config = dict(
    experts_per_token=4,
    d_expert=80,
    d_shared_expert=0,
    activation='clamped_swiglu',
    moe_layers=[0, 1, 2, 3, 4, 5, 6, 7, 8, 9, 10, 11, 12, 13, 14],
    normalize_top_k=True,
    router_z_loss=0.0001,
    init_std_router=0.0114,
    lr_router=0.00123,
    vocab_size=8192,
    seq_len=512,
    dataset='wikipedia_en',
)
Below are experts of layer 5 (counted from 0) of a mixture-of-experts language model. Rows are named router (the router's row for the expert), gate (a neuron's input weights, with its number), up (a neuron's input weights, with its number), down (a neuron's output weights, with its number) and show model dimensions 0-127. Each number is 500 + 40 x the weight over its row's rms, rounded and kept within 0 to 999. Numbers have three digits each.
After each expert's rows: a language model's description of what the expert responds to. This comes from a sample of Wikipedia text that the model never trained on.

# expert 41
router:451472457524424489458467519500472515426458589450542478527517468529456542554462520488503547452617418444576558479551526515560483541529477469481448556540507573507463460450469477414512520539488538498549456481506523525531520580551498498462475515512445468579488527501465579523464554493494580498489537452551532564545523541476490461520450528495498545503518482486525515494465463443446470475455
gate0:466539474514498575504411488405508476504501540469524534575468525510459542454528503514561537420571488558416529516482424544475438493604437618475549494540506533461489536451515498446517517486507533569533528481458500437517523517545499530471550538512481511496525486485442556491534544530461535530530544458521510511502492471513440456497517480503559489498526488454537556503444548473502509499436
up0:485509546493563526494456573438492547466483519508539470461530554518487484491451518564483504512480450447451527569498429492464529536538462524446559523530514510495526491438456381414585518447467548474492513468502517523486477484526447454490494479560461543563486507572455464451426505558493525473521559496575491461463434535475523470447518548441522473544579529503581563525508561466530514540479
down0:569469488521477450533531502471496512458519482591513575353462484495414395545509485468489467514531542509525519505511543534505527508484498519508550539504454466459490472505500528556499430506492488491524467418545541504504499523512559450451479525482494435489540507547522488498463495536411581463469560538528454488485454546559453598521405478540491463445478489525468443543495488464454436560527
gate1:450477496479469595484386527497489514563524455448502511539395482505472486530469449557499478469492474495526508594585468479549538516434485477467495537475485474581471481500489501475449470486509544463503459475563528495607444498516514517454582478530505558485457486473513490515524487472544415486443534517533529482511586576513533486469430487490522478501508472474462520583488461543480519463502
up1:475490583484476500436450488581485518470489484559537584481530465513508481483500520466524524502570481434520508505560472453484513524521527460514502530469482439538553471401503456528569442401496542516468445513461542481505487491502507447499479429524479534505495538451554534490509472530468426509442416427524516473424487528469445456484510515493436488594493526456505490537577510568525471443538
down1:471491532500476496493594516502548361482500438488505492485592545479543486469558463471521515527509476504546476541500510526466531542465520532523481516539486486463451523510487508468412463486510477486458623553490512424481522451507474564463483457556483602468558533474524461539500469510464515537511537510525451609490422544430487588478502496534439481486542432534470571528525467495512523500552
It responds to: Mid-word suffix pieces. Continuation pieces inside common words after prefixes like dis, com or as (dis-ad-vantaged, un-ify-ing, com-fort), plus however and with.

# expert 9
router:528504492468539520441522489532401511432459496438531534499535501526523514431558487539551517444532369399499566485504481423560392530530480555496523513585477498553547482522543499485482453506493543509492464498459602485505498587492519474463490547509437547471464558469456545552495533547518561467483510486486504535472541541575523461495469583549499488585457513484437483534466549528497461482519
gate0:560524508438527436474445489486486476496467514459514452446528514536392460401514559558578481430486476458514462472471489430515480554510519443524497549488471500535522446543436497497480499480514520526501527510436545505475495485441486473489573572493502503480565523483512554487455515582515510484528553510540479537414462444464536528537533514568473427466520567533467531529459558383538561480533
up0:533471596476503572435471466508437473437497476493418471527467511481528522458479512446492484464530524453536534476552496493491487493444462498524590467576476470554504508555495571478481440495481491556484444466523496454421528507527573508487572488466566531458500590488561505552546476560550535527522564499519489442454477612491501509486565486575510489424506468509509430492492518471461496500564
down0:508494464484511483522531499476500459521594483542545564436502489580460444585491487496524506543499478506520478440487392528456573488443534484489522530490440445462439479487525435533496483441550517546514505471465532544494479450479471475538442497536532467532470461507561539406491547490486454507444549550502491472535543494549488562481606492477481451512457545519441503419508499545561464645478
gate1:514497423538443502522448441546538477541438537521488506442524532506572523495529510517524521541491473462506469480451553471506399529521495557543447517577504460502467491529477474564510418565447501429542472529492538443480478538473468495563470506444527523485474497481537490493488470492522507439410483501432470477459538618487479481507578616534575460505549477531495541447506544542549468516540
up1:554502495470460478516477433465486487469482476533497450394528519464564472470530457523477526549484526502532514477470538419441502530480462520511491470581494483487503484563515535523469493560461535477483487557479528448462448497502536524552499509454541507467514453483513463428439456532510420449425436463460449498448483581448498500478573520523579465487551461534450531457425581542527539478497
down1:635503534426483520508519517420468503514524526499515509455432535489398545466462533447508503575536605561505498481487506419484413457504536481478503477434535518521487520546498497477459510481480506527539448537586473455564499481492535558522570446500542463552596475541521467479546451483427480460514408510484535477501464438510478549508444447519534500535558458533466521564528519470532473522491
It responds to: Name-internal syllables. Middle syllables inside personal and place names, such as ar, man, or, han in Polar, Emmanuel, O'Halloran, Sherman.

# expert 42
router:477419498492569509423497501457465547462446492449478504506464463517501478466445495519487536561560414532490502479515469449522543572487521496454513543634552480571595425528477548435474451529460536507501506522498546525496533547475440487486491502546500533480442576524504529527560485477493500492470530522428394539445499558550511469459529570514521509562441493513500478579488483498537452513589
gate0:557543426510530500506461545508474560464517547449490443515463501511577505525433445414525534473496525540460487487487549526467517467538466533484497582492472525538594403505543480559476479442464520436493499475488495533519473515451533455443513506501491525527502502466507469505489545434541610537459486521508482462532443462496502478462500532495543508436572418540512520487463483501453516448490
up0:570531481490530453487434502481432523450504501477484451625473495538577522568471506446502525450507449469485535502535492521500522455529510468425486562476552492524495395502425415465483543535441465439504480509592521565451537505447508504436588502481527533487511550509538506504500548437471572549491484561551485474515459479476439514489525537492525511469534531531497585467422491511500505510465
down0:558535432393449458551515479560457517528539489413416490470522522447472450501567473480467526543509533464417526451475541534467509388516503446459511517448528524453463509554494447528457540504495438565547565531449484495423488484458546485537513482507456513489470497478500489539551479413537491462507455494466481506520502466522447550564460469540454470464447551535508503501507529467553512498509
gate1:559446473521453478542502567541489489433439518442484459453556496572540510484526515412511495548474525527533478528548571507475516435469553444450542496566537515500565480443526517535565525570436516588491452495499544451585554487470493507494502536521505483457423494463538537526427524501500491524582505529491501496508497454483525549474488449485564520463457534449504493526510469495518475527503
up1:559544483608428521388465483542493535401466526445461477485511494495515466494481540423510510507598453433475510526532505527441536605525550499442553499463530501539424469456481492501531443522492430534494487537534466491466498495509383564467511476522529544498510517450482498535459530510493568494505500447563456467507511535544537524467513501523538454434500481526538528492534485472566487557482
down1:509487450489526515591525460499520474499511455458482422543469498545547515412494432525523474466412517499486515469485469465493514501585479450501464524500484448382500500464488482566467513513537523495506478407467436541452509466493556500494479496523554553526507509475522467514570482489550441472482535501449457539525566460446519538582434508543505546453507510501527492430486517581537569498564
It responds to: Place and nationality endings. Final pieces of country, region and nationality words, such as Danish, Swedish, Moldavian, Auraiya, Vijayawada, and States after United.

# expert 29
router:466471461494531612478490523493471482487455524411525472513502466475477516501502555518521480521577447456458521488518519480533554557531512531532510539512461535508553513552506543459556545487520521439477479594530510507508457583518468527449538488510442568581464546473465544566584532504522533407476521470457496578516484541504486449538421567459485506568436463518486494557456464498495467474543
gate0:616486461444570487491492487450477471510510556491533527503497488589551393502462494486523502448437522477536453491486518435495463531487534567538505460541574482454478493533453534496475426449449518504440546497500541580556541512497495503449471495463502486515504546584589504514521470569455472493525513536524557469536440484523482525456484553476472428603588522452519428493513515492482433491516
up0:580528442457570490529533515535481412529475491513512446465455511530458418464470499532479468484442506444474473482505552477518527515482535512487546508455586451494468521523448581493552502443531501458437512505513517582510526532444470458423523460514462557461522497531585514495509450558399453486515444485555548447502459457498495493482514564493480405545550529488492466506513516540506457441502
down0:485496452529480555450480542498499455532503441548485545451524493528519493499471519508511515519506486500507504545443446559530457485443448471533470552446487504482488522544489460536534492457554494543508523621478476392549514496535486484504554537458451515514509446459497459467455541545506558478480577483529493584511425471439495461500525455534455530475439505502520515480511466524502515462509
gate1:485501504550512500454515502464486489475509560456533586545505529488513525566494486502392503381515492497494460539452556425540518509538508544481532503507475548512485444454550453483543568584538508535516535492488512461507478499499486460509443524515488562554515493507417478512372541479461497531491452513467486459463468475538536466447520512507579471458457495447537451569522433469431528487534
up1:580484551512481512532503537492517488504447467490444426443506494551416456471479489536542577555466475483511477496556435519477486440480475415494584450495450489515457523455455551433499443485434454444523451519515539496556533525501485493442542508447510476480500551544488506454571448482479434501528550545555468505478568522497482584521443517516428472521524514508505539461455535435535497488462
down1:450491532452543495550525538478518444573483570474470431435432496495472455521562466514442450524548504483565479486608402452464511464578462555499410533517531537474498473538594541546530490541530510508486491517521470499497440505508558515485533493479457528509556449473523472510567480549477588500497537437474478500524459495545487493475514431441520522530498464490422439527536566553512535504496
It responds to: Name-internal pieces. Later word pieces inside personal and foreign names, such as Al-on, You-ng, Li-u, Gu-ine-an, plus long table separator runs.

# expert 25
router:540433509478468472452520497451501473501455504426594503594504545509473507491503448484500539486514437492573539572545450386536514478482520404472485468577435489489507398543495570524515488518498466507502507523502567507526588602484433503442533492467502546504457608561506455502576510489500512470456501565490471591469514556494495510551468542444426442613470518531494485546478540505495534567479
gate0:499465512542439504469514406501546531407506514404536511511518506484460426512493469485532568493581494505570578542524512545517471468454508474483561461495493525505552472522482501440512440499434421511594479530498505433577498509530509562477486470368512533482508487524449529524531487518527421505486468543531436485491472475461465483522486466529443489524535434509490476526495474425446542507461
up0:544489480532444484469525463502541519456482468460512506551496520542424525489461461451490572502502468521543508506547505489531480469425513464464578476492525488560532478520498429487478457478483485521583494500491518447583503530522516556504507437397521478461488469574458513467537436546486454549482528484578456505442425450409495498486520471519421521570586472514512496552505493433401578501451
down0:488543526480519510581505472466515531467480502589532533536481529477498415575563520493468513518431518500542469502501510529481508524482549457481488485512539439449455527512530455532534505511444539434527455452567439469461531452481498485499569478529494424531530491549517474468496449520492576503494533507525558494547565460478498501451499466508462429461512546540516462542586520555517465546519
gate1:410483530421559465427483470474507502492513533549500535509560492485588466527500472527530425475518429527493507538526471504507428467523556559521460527545571477456539527416467533515541439468509499458493494464431447520485475521530506478481496542509445491488576451501512514489524509464421544401416497493552504529509482536501511529461517571471511445545470457543524463572518549560554377549504
up1:403482530395547495506500470523543486524515474563489468588533507452565466499518428574536477479517495544476471515530501466521479468529512489542495558523474478526501507429437523497488496517553495507546514499479433510490538492566502452474493570537480465480530488453488500502567489453505489424453497595524529501466509516545531519480517547478515463511444459556561513517512506530492376546537
down1:475517491582506513563575441471516546524456467446581511507494508487457480462557505564542557516490492517470466482554549438500525546488482487525488522471542511519495460465468508514474538502464469531499420458567501536468505528527522503479460504457563428543481533509495521516511558507513459481483535524543579465471483447492454541543569513550555453545464522517507477505487503524547512481504
It responds to: Scientific word pieces. Inner syllables of taxonomic, medical and chemical terms, such as Croco-di-lia, rhizo-to-my, Superfami-ly, Fluor-o, plus species and classification.

# expert 45
router:498431512485575546495558472532456501530443528416463499532506506541539535467417460519507540436586401451553477561530490482516430493484442442467553497570498486486493397535469558472485469472464443420476433459481566499565518541469485487530455533515528486522531548545505502511526535473513508491510470560485481605432454544513467458524452541515536499531487482526446498539461483549464519535446
gate0:558441631527515509565474559513428474537519534537525478519548455492563525491456438458524448519539492476470477480485469452521483545504574507486452507526419498445462471481523473478457541525536474480502536503528561527557448520471484491439427538513516477509508506508528536500513504571514587503405504489525428487466455526645503488547504523486536468586501523498419494574534532513485460482520
up0:574467572540510501513517534539387445531559446548507503532584464538569536463472463465543488468534507500541528505440455457523522480460506505496447492488502471442515466543566516492454517517527501478481561516485547521607437465452495444482461532510504468502528491507481557452468495529561577483410469487532441484478440519634523461577509512506518536522515544512460514569520529501452452440512
down0:461455545575505491517520541452514473592484543524493507557461523504502493510520461551459432549529555519573465483373447499560553548483407465455456554472566498488476528538497538545458541456524487612511535477463448493460462521481489489502526476445550447512539482467524440537528535474496527468534583472509519469535465517553505538448495591518505483479535513521522499537482513507436468435407
gate1:520468568465539518513525439483447601484500528446478514489495500478490484505434491413502516537483523461576538531515486457474463512500543483446561423523488498589494450511567533525464529502465448535517464461440499540459507531464514555480425571435496486606453512453482448492514505424564504523550554459553501584529548516560448534531525508534533488487509509452462454532562531466431584540432
up1:531480484486452453503545429511471535500547450499466498491468510480484489522456484454471515533495553520577484507486500461465510529490558506456601454489507529559494436476553521529449545484471449524532468416402492569444485502457478545485444564495516494552500487441540434450488498438517508551566499519527487574528557466490348524495564487491538452467541500507396495485556439492441579565430
down1:531501514452513562465496552585513509468389449504441524473551576448513527526524517457501507488588497525484464483459433489477582544481516513518432437466554484457511516481445489550475478391547496556523402471424507540472547502530529504536475502472574466509464434474532513530539484495538424484532462448420484526477468551478501452523485568489502474551494562437519520561497425491514525471533
It responds to: Word-final s endings. Final word pieces ending in s, such as plural s, Latin -us, -is, -as, in names, species and plurals like Parnassus, schools.

# expert 28
router:477448530467540480505466564489533525490480642475494561477539452459463503498413501462507484469541433434504546542531427481542497456538484429484452498499496555493487415493552528508474526541478468495485538535470554510555492619511504505513508488469443517552480543495487435520570549468564560417489526463531489578479511573533542506578483555491488512514413498399446486492406529541500499493483
gate0:516574477528530499496488512574487539471470474493446496528500481524516541545451499522566449512476453531507401528514609525465447471556553486549482445482579426493453467437564517505556450462494501528485496430531455420456506536484414577520484449464520422466475499485470517456485514546515525466511490471503575493537424454476521549488531492568511519506451475502517473494519510474559491433507
up0:452541484529542509489483507502489533466442583511478498498473483494480506596456452505556466468492453439506405504504504515486505440549499486544455502494556544481464580470556507473592535530484580431450508514491484419440513555510403536507498452510530482505552502520463503547502443557466569516425519513523552511472438468444437507441508515579501546474402489433449399508529516511573501467592
down0:447456488494570497495465492517426477572463550560506513479536524524519409541502572549560486569502489477452464553449508494516477362523524521552470465457492504481459480391505439523471519490596501519535558508509510488517505490523498443519499514434548428546555504481450549388479521534485549482547472439463459530515439484489521480541450509478497505524487523508425480509504498467592471520498
gate1:510615515451508550462468503511441495543476494479513510455444420591439514500519555557546557566445473537465501491527505473601432505478489510496508530534473507504478519578480487509500574567477467506496494508523520451562490518482561604469514508493547448500489480507460523535545590448535544456455510557493500513455543535515480516463451466443532509471540450401522516526517441455483478495472
up1:487402532489545494557534493483455522416502581488484455557481530465543538460432520454515463501526487473551458521497588525420554532540508517491469447513490517461525464449491549514563475457512548519472460524430527550464480506574469425520509507511425542510539509541462543551455470589519500516505529441440493486496447504547463453496464566557507540492476551520490470518537544551476459509520
down1:447504492531455486477490504483460563433438467446498449524406501458450572579520504494429491512506463482509488578469469522491508533528505515522453516502505503516528459500448473512540461483513520500536427489452513553438534563528515489484445503478526520519515491563483514578483523505438487484464487478524480389508480465455506480510492491449476541589473434453523515474492537530514507531520
It responds to: Pronouns and word prefixes. Subject pronouns he, she, He and word-initial prefixes or fragments like un, dis, ex, con, co-he-sion, un-hap-py.

# expert 3
router:489505498518516480513473435443512552506480639461523522496488472514450470507407554462503495482569474494556483543557521465519495472539521476483525483522516607502505466500538497497513550552429502539510512451501556526578506623462494539491482553465462518568515589511417492510515551463502556459466527466538507549506524549498489519520436510466484518528482505424452474492492546465452540477439
gate0:470456532445448500499510467502536498560505510508530524494537480484524369457517439482443510508428517470467462482579511532545591530477520455494478541465527498471491521490450524478523484483523489467448519473484463539523509510531504442496530488492518519508538542591513480484459553423543470515586547470535529578513506506573481550472495517515510491486519527545533470493491498482516557578454
up0:551531511498457518511516472486463571434480518522471505515475562481507574531496513511554539474518469482471541533481526421474419505467467535496462458531429498465478446519541547469553478501495462514524514525509563487492530532527450503517431507474497494530439457518495519515493514611414558521475497563434471453477478565441517519499513491512505545526487525514447478493561480563528430454512
down0:549438572480510528526497481504467480492496496533514401531476548475541533548511513538506448577542435528450519563536458556534521474562526506576438508472483519501412470478447539508443521497460474568520521490498493453605474521461529540515539533524504451448425431524540563511506530493421410537451542486495461453510490495559534514506514480495539433528528547501606463498474470577469492512458
gate1:477432433450435487431518451434500504524538511544400518576411541518478477433445540542426490529506469467497486568558465433549474531387489523475534518540527489532485566540489460454562453452453424485545412518538468452535513505448481501467485525488477503433441497563482518520545549541532454485561517483566495453470509553460551539459485537496505533490437544484514553482438499478488534451537
up1:425466577510499529476514428445536494474469535537514588567462519528526497414554499577473476542468520509485471506485488426534510533474491477552526507504484501545490502562466470441502587471459444506469585480519507465545536493477559593437497540498470544525503512550458571534539493539454521482507508523526578496532488476453441505454574452501509484551452507454579490517468525567499539496469
down1:513418469600524457503449474411505471503491466452490480452397513477505496485549474564443441562514407503479476480475447489537507506522485505450558451479517467554464523485439460518473408530576414531534450597407543562556575458484488488451510452442520415499534499448531531476469442473507491520510552512473507484447533531540495544518520466482513511480491610488530508489422481492535452494517
It responds to: Latinate word-start fragments. Early fragments of multi-piece English words, often after prefixes like re-, con-, pre-: comp, cre, dic, par, phi, maintain.

# expert 0
router:504540491485491550433430491431500521466422547441506517473534500512459485481492522557453557479491381481515525556479456435485457472465478575527472504483502449485471494465506531502557538534447422497546461471483519495545521603508501503487493548458439474540433585508504570518504545515449473503459503531500424532488425478531453448500474579472493504489419508410509510528497510516467461514516
gate0:481466481528494472452432595442554462465465505508431580493509500520400482471466486540537555490515511510497548500486475489494457499531538459505574556502494472497451491537460499467439445453532484445591518454500604487485567489448449559505496521439513506512536514535483575482519483513543457457522462524487443480474497507568462499561510530473504469547517520476494549494457471503477541516540
up0:502479419517490469485514468527495576451475556453501470522497515512499502477474465520491484507561484460533503448480508514542484535470509515479443509514532542495601493526441561424489387494459481520503504553453519447469492468444517464581534440470470568539534490532476538521477513483450556475478488563539459475465554475454494485456558537511433515449461458581512451509500448556598408482544
down0:467497549514477527519501446566558483598527463439491484470499495522532591519517525510463516465515436535547485540566468471511462503501422422475506452445481417530489508520557535549478542441533529496398458544568516515545578437485543562535503575542471540456525426457495525541468532509548483449474550530493511550471511554520543533547497511548498581479547504510469537448521525485554511543491
gate1:459476586539508541465496535445469497512470490526516477491469467497483490426509564525451507469460488481490488496497563474495462463556515526566484459514556423442545462502523513459478530493526549518499484482482493461500506499479496451492505592518466476511455435493509608522555506542567471511433515516502519446460425603444503439507552535522597525486480507559555500531485496516484533492505
up1:506478511557496447526509527500436486478469497532497442573473515520540487468544531542462481497537535552479512485473537542437479478501539541440498514529483456460534464504540535465493618489543481541498479569498493490527493520473432416442492608529478548497464446496518503521496505547497501493453460490475466531464543526543490467475488475400542510513486487537428537527449571505536552510525
down1:494578514428505447450501563493537498494533484543516496515494461530591510475499481497518445509439566510458425486508489564454516437559567536502470539470470564465503511573503547553471493511535493578467504498466466540503550538503522489463456494502535414483470554474485490460551502478472507533540443470486492433493522524473535461510501501553596517593436451493543484488478476469505441597507
It responds to: Mid-word fragments, film words. Short inner or final word pieces such as th, st, out, at, rd, as in Denmark, Without, volatile; also Film, review, east.

# expert 5
router:478440522448542549498503496483466557473468600411527463505512540550492512490485519498488455539565446456529482536527416523497520548559480461479422441537481491480472466530518545467503504535468460462414498512478513505510557658503474480491492538526454506547451534520504542593540587488537556470463531519483478590530500541511439463518447608484485529597429560483491470536480523492483497554489
gate0:488539529476462488477472453531462444447474523525520483500560527520497548546509507456549550477561427505529533519486476467556437544489452506523533555524482501560505509557491500412544522485438556475454452506504540502548509524497432493476431484454526569478425518474379497478473485519467540486473467508541523525442484516476546447411494535472496498460503406457451578501488559493497482490503
up0:497520484472467529504463474520510505472474424537495447504541518434570497538522532499532504462483487484525516528447555474468490488448508460506569529465508506541497504593438485469521549491500593450451459437507430483490516495467408491558456492464543545449466498499451487436482487517521505528497474505488531481443419471478519517432423522439533537467479528487521565463518542517512583458506
down0:483545470521520532467474503519538497478425480454432491536508401474511574447566477559514497515469461459525528553483481526500488588550424523461553492485508500539502414387500596499542576571552495474488535489572548442493450508476518490555426525535517485534493530473481451456533442480506465479522522531469513499418502516518541452509502468441457590555506511469500522494452510519513484507559
gate1:542648471532511494407488485456523450453467543508500488522469528529537500487516542483516515525546482504588461506554465504542449511522416535537521506543407429539504471521491522507495453440471523448515484511514505461507435556476517498517502419515468490444504556474464503498571486503451544449553532486499541569453503518504508455472528523539517450488584475478536549516498528515571531503471
up1:491582499530493551481459483504491486515485551518505461526465551493552485505524565491481468580506530519566475542566433546487542567508458522549530485490424424487456541529475484508495485446483514461513521454539498511472458499416472469537520433547495536483502477444509471543542564508494525496537494512504560484543493460468462506490496535527513488523588515469536581457488496453600467543476
down1:536558516431531527444516512516479514447457458505464445467564472466497437547492490495531488479525451482488528536476489487461475524528397526456500425582484490483491480529462524454469498547460473506551484503516530549519591457504515500493532604477513443523459543529446477455489551541492489462535467511511488460536483509502575477427522485565577568440469463516470551536384544439492482497576
It responds to: Space before numbers/words. Standalone space tokens, mostly before a number or new word after pipes, commas or prepositions, plus hyphens in compounds like Non-album.

# expert 15
router:492463550413540576442544493517491482468429551484489517462477475496494463469515529504497502484592403445590504536493463458506470542493517494461471488560443460512552456498538520436509448498496455516494478485416603516543581538516513465470488565514498539540478554533502562603538470472548487454494549503456401570483504591527538502529473539549521487586505506514441506556518498523480469557492
gate0:541524469540489515500523501541522423569472505458493517488518515440461475589520521468542495519497461534550525546538599469568483486516468532471524517490482491520466590518523480566419576486493492493475487452555479424383481499440480544504523504556469479473541499464442549522436475510405526529500456494535563566523518491486500515507485548487484528544516469467492525535588466563521497508482
up0:464484502517450447511517461527433475538480506465499545526516499506575513484490461468543467521473496473464479501536445441433515466470476433582509516543546506479548492453498539426563485554481540510523425515585530500577495542455487497587474517530464424460425497497549452487517487494523489508467479482515497415449514503517518446479523469458542490461477490518454531467439533478513555452538
down0:483490548542499486384509523507459538466482528487538476406537508524498479619526532479580489475462488549584524526408482532539456495507456538473473429533465494531521506571576496570563511479464441464489511561476560514453492473543556467409487526474478487543535427495491501547535433566487529505483429532434437479569492551491478527481528481549428484507515539512458429489528459443493574515452
gate1:456537477466534514515454468498511502475442557446449487514536449569566474540487470467525557510480484537530497524490475467481502482471497543500513517496453479484504543524518565533540530498529492460513501462452523530575521482406486487522482516534492505521535492535390381535521505455398485505475528476524540541502426532581475451510539482504530477510484508504527488464512498533587487509506
up1:569424544582446469514543494559442456588558431555547480520567490470507525473483457506497455531465503407444439483536524434536540472533488424505528519545496494523465528491413514489436474484491454533483479541554435487441456519551468475502517492431486466459440523479547501475506514459543529467451434525504575438473519447462538462489428495453485522477457544508467564521516526578481478493487
down1:454494500435495432525482476546507479543485519527408566466521486410416491485562544521472551448529448485471478488557531523510538514529507490450440509573518476514535577520527415549479443461474534554492480427420502523563473558491500522465499545465510525495493523484528514508468519490520512527545419473557505505465577461535431479535503476528494511515562441514529558489527533533553496523449
It responds to: Sentence-final periods. Periods, and the quotes or parentheses that close a sentence, ending sentences before a line break or a new capitalized sentence; also some name pieces.

# expert 21
router:492513491461498486447512493474491546505407574469517513505492485560494473502447488500465558492538444427509509540532458489516523545511383477462527489621446567512519425545514523446456475479482437498489429472508541523539539612604521535473507480472443547470487547525506515523500516456464464477437501547511431548421452546518529538533499563511525472577490509529474508565496537500512498520505
gate0:442487563487521570533488451456545545482476555449503540525465500552566495468528531504584563477433491522437427492432448522565461457527431598575424534455450514454535524456548577494451534503570548541546525586393481498554461564534464483475425500514472494469506522472496508548553530489460504477515477440560505452479536526586462472559471574478467528470505515508521512440576473530483530487487
up0:532473502465508502518490499513453494443465487517518551479457477479450514521481449517471501519471496487485457507463479466489488435528406491539453529564473489474569476527539514483521534552521538436519419527478531527546501528527510555444408532489518505493437505481531504508504482478468508492470433548596445453484514441537521528471456508522516535488478506544557519532447531529480516505544
down0:524530477517531562538473532484552526416469533530482555491494506494514558573501452450510453547480492518500487482528470509446494488512511533534491509529485468498459456481501446445485485533535513413530452507418508511503507516577472474473533522492548484557501582510468395479541503475552535449473532465543518473526542467523501478504447491512478533495490439498444499451546623556516509525520
gate1:473465523494554550447538473479458510463442535519469500490478439540437541539417504532462557426499513499415493589475599553523477507523451528444520481538458537535539573560550524480512526472483454507506455521496517571433558503557481538467493512467491501556469513501520488501501513394562507493559441553478434528477499472526497475551486472488564562506520498446457523602454505494591492482517
up1:464501501472594551507486446534490537524451474532488435477464431513513559483469508545454491443481506467416425525438536528449482466542421499470464468517477488544533575556579450447503532486504478518468449525550508517384567459526502516489564583471537442503505531490449504484443466452520449544463470567424426459455482448492509503582489506490538540508522486456517495554505475509565508496502
down1:450515560518552528503470541548475566523503397498515494497448579499518518506551480545501454492443534456472514467496529569416448519474485500467491534506414442410462529529483488505547577532478527598523505513511481512561528458490535518519583445479447474498514487433537527552441443472493533496429492506534552522543486478437543477525476487496526547530463524502520487423463479394524542489418
It responds to: Digits in stat tables. Single digits and numeral pieces inside sports statistics tables and score lists, often after other digits or between pipe separators.

# expert 32
router:462484488495500525435510488495498561457405640448538495501521507492434484521478481517495541509572437452500494537523467454514458542543493558457457528613495542436545470458583519425535495536436494461508441521518503498519506587534485466457495567509463574528496515542462511532517540481464505384437502475506440549503495506472591502492472575442548450514496530504456497571450505447489522468528
gate0:579477500483528493404538447547502536421557494505468570594513477498511507503516483415517485427572454438520437481540502502535436471467527521541491498577523443435514516451492522450507461490511493495506518528474524469480543487516443511508535532443479531516507473524451485472619504536516484552525419424445500449547526497487528480476521501557533468507514459501548538558441525459479481422521
up0:518539506503509529526521560487458412510499525558523459514567584546492503535444504575485538526449531527411543487521517535489524460499481446528450431435494549576459517571390477535428511500489431434477439509465446539493509511472526539556460433484529504456471522503580462508447502456480516533483537552552455506466505478530476527545475529471421531467468509498422497446439553527558513513524
down0:512526451510527478570471499457470478474491508490440554538519499505509551474517542486464442507498482516534519498477538575431521511529476595548458505530554466495487530499485546436516447551492536543501465444553486435524518449475554462497504542556504483543508504553402564521546507462539435546485468485488461542475505487489584499455552483504482543467506559519502536512554462567470477409508
gate1:595536510491604568469458459533465527501499476541524503435586560540452550440509457520443474435550469466517457507479550445560465498482508491423499479508557485462478509495494447432518426549443534497431548487438494452496479512478486464592518498531461461513442533425447504489583494467520545386492546585506509494537518535520540471530516549482468515539468479522473505502530471507471503525516
up1:595546518441561594504448503533464492492441473506557485469553564523520583439474438529451493468520484499537459508475565437568536520447435458501509502439546517479503549505431423395463449526477457482460519519467509468503449520503496459578502511519463473538516517463482494458564492485485527407466554583522481530461493541486556470564531608480472507520465442513469558517569481525499479483480
down1:510461473549484556501471580554505475503465508507437558511443451539453523508450508541531555403506496519489468478532453541487511482480459445534513445472498479469471540546517475441427521452495542533496493491502561415505554468563417540527472519506528554482465586504474489497499494562504415511483530495544537467452465511520510534514517479486529497501480484494564499487459481499553454505560
It responds to: Year and number digits. Digits inside years and numbers, especially the third digit after 19 or 20 (20|0|7, 19|7|6); also markdown table dividers.

# expert 33
router:454440488562495539533486494498426555507467609502477468491481498477465482515471438535563475507577459481509551562531463473535510515515496463492464481576491511453500479536457514501511471517506480441488473536547526570477524620572498517448499499437413507446468533518468521590520500496499494448439514591529487549538557557540461519520441590485520460605461524423523519499523539505540505513554
gate0:515547460513470477501570512414481513489524555491607560445454497575451522533481528489494548475489514524590476496494564534538488541525466540558559521505514591525506446533530438412455510483466547490527549532463499437557517500476530536506431476455538495539586482473545498460456471515452477526469497505539483544475528508469462482522557487509431479479540436474489586509431500580457524459451
up0:465558487497458486494491512481505452482500556479458525531485490491461472529580453503511514510554476463506476523621498536522527480536530548538442476476535505528496492494516575542488506501488508513518452520483469510488514556593514571460551464482493550480428560475564520509492449439483494455528454474512439473501611541495516506434515524483531546548514445477562572461421577557544491465464
down0:527487523392457476537504544439507534495512461458540490568462568460493489374398430485509478543481477453558476522535503457546477565510464515526471496501521441508470465450515477464525516531524521516518493460454453479489486513477547584459467532520526538464487486502477527463459537515465486505436452516549472510462455553529499502454585418476556483543535504460491503559474493522515528520589
gate1:496440493470468529479533504480431489486471476521545520517515398500528501473510547512530530480487515451526573532474495466461433501495473542511542534511463432550532499555494530507496515492509540580479464504481459505529542530456484485387570503513376501473518582475481480512546542440503547514517539443419519492497431492506538486516444509535422547491559500507519527522493515503444446516487
up1:521514470480452517491523430506474441514466445492470481494486401433524521491521492510508474474488489476512588546462515426467441483467478494494543502484421360543525441521487513488491482548504531558469472533512507542498513497431542500441499551449390534463494515507525489484501487437541517506527499494446488542457459522551532502520495492567438556487502494555519531497537522488465479513520
down1:562515447553407452558481493499451542471523559497492464459539535469447447554490445531475512483493532502530503544561466540557492505518503550435526432544484519535386448535479494502458531570410484534485532468539469461507564487492484459520499471471590466527516554536531511484530486465454491524528446536500467474525494468504490431526548464486528504514500493513526529456480558489476471534419
It responds to: Dashes, brackets, delimiters. Opening parentheses, en dashes, hyphens, slashes, spaces and math brackets in lists, tables and chord or score sequences, usually before numbers.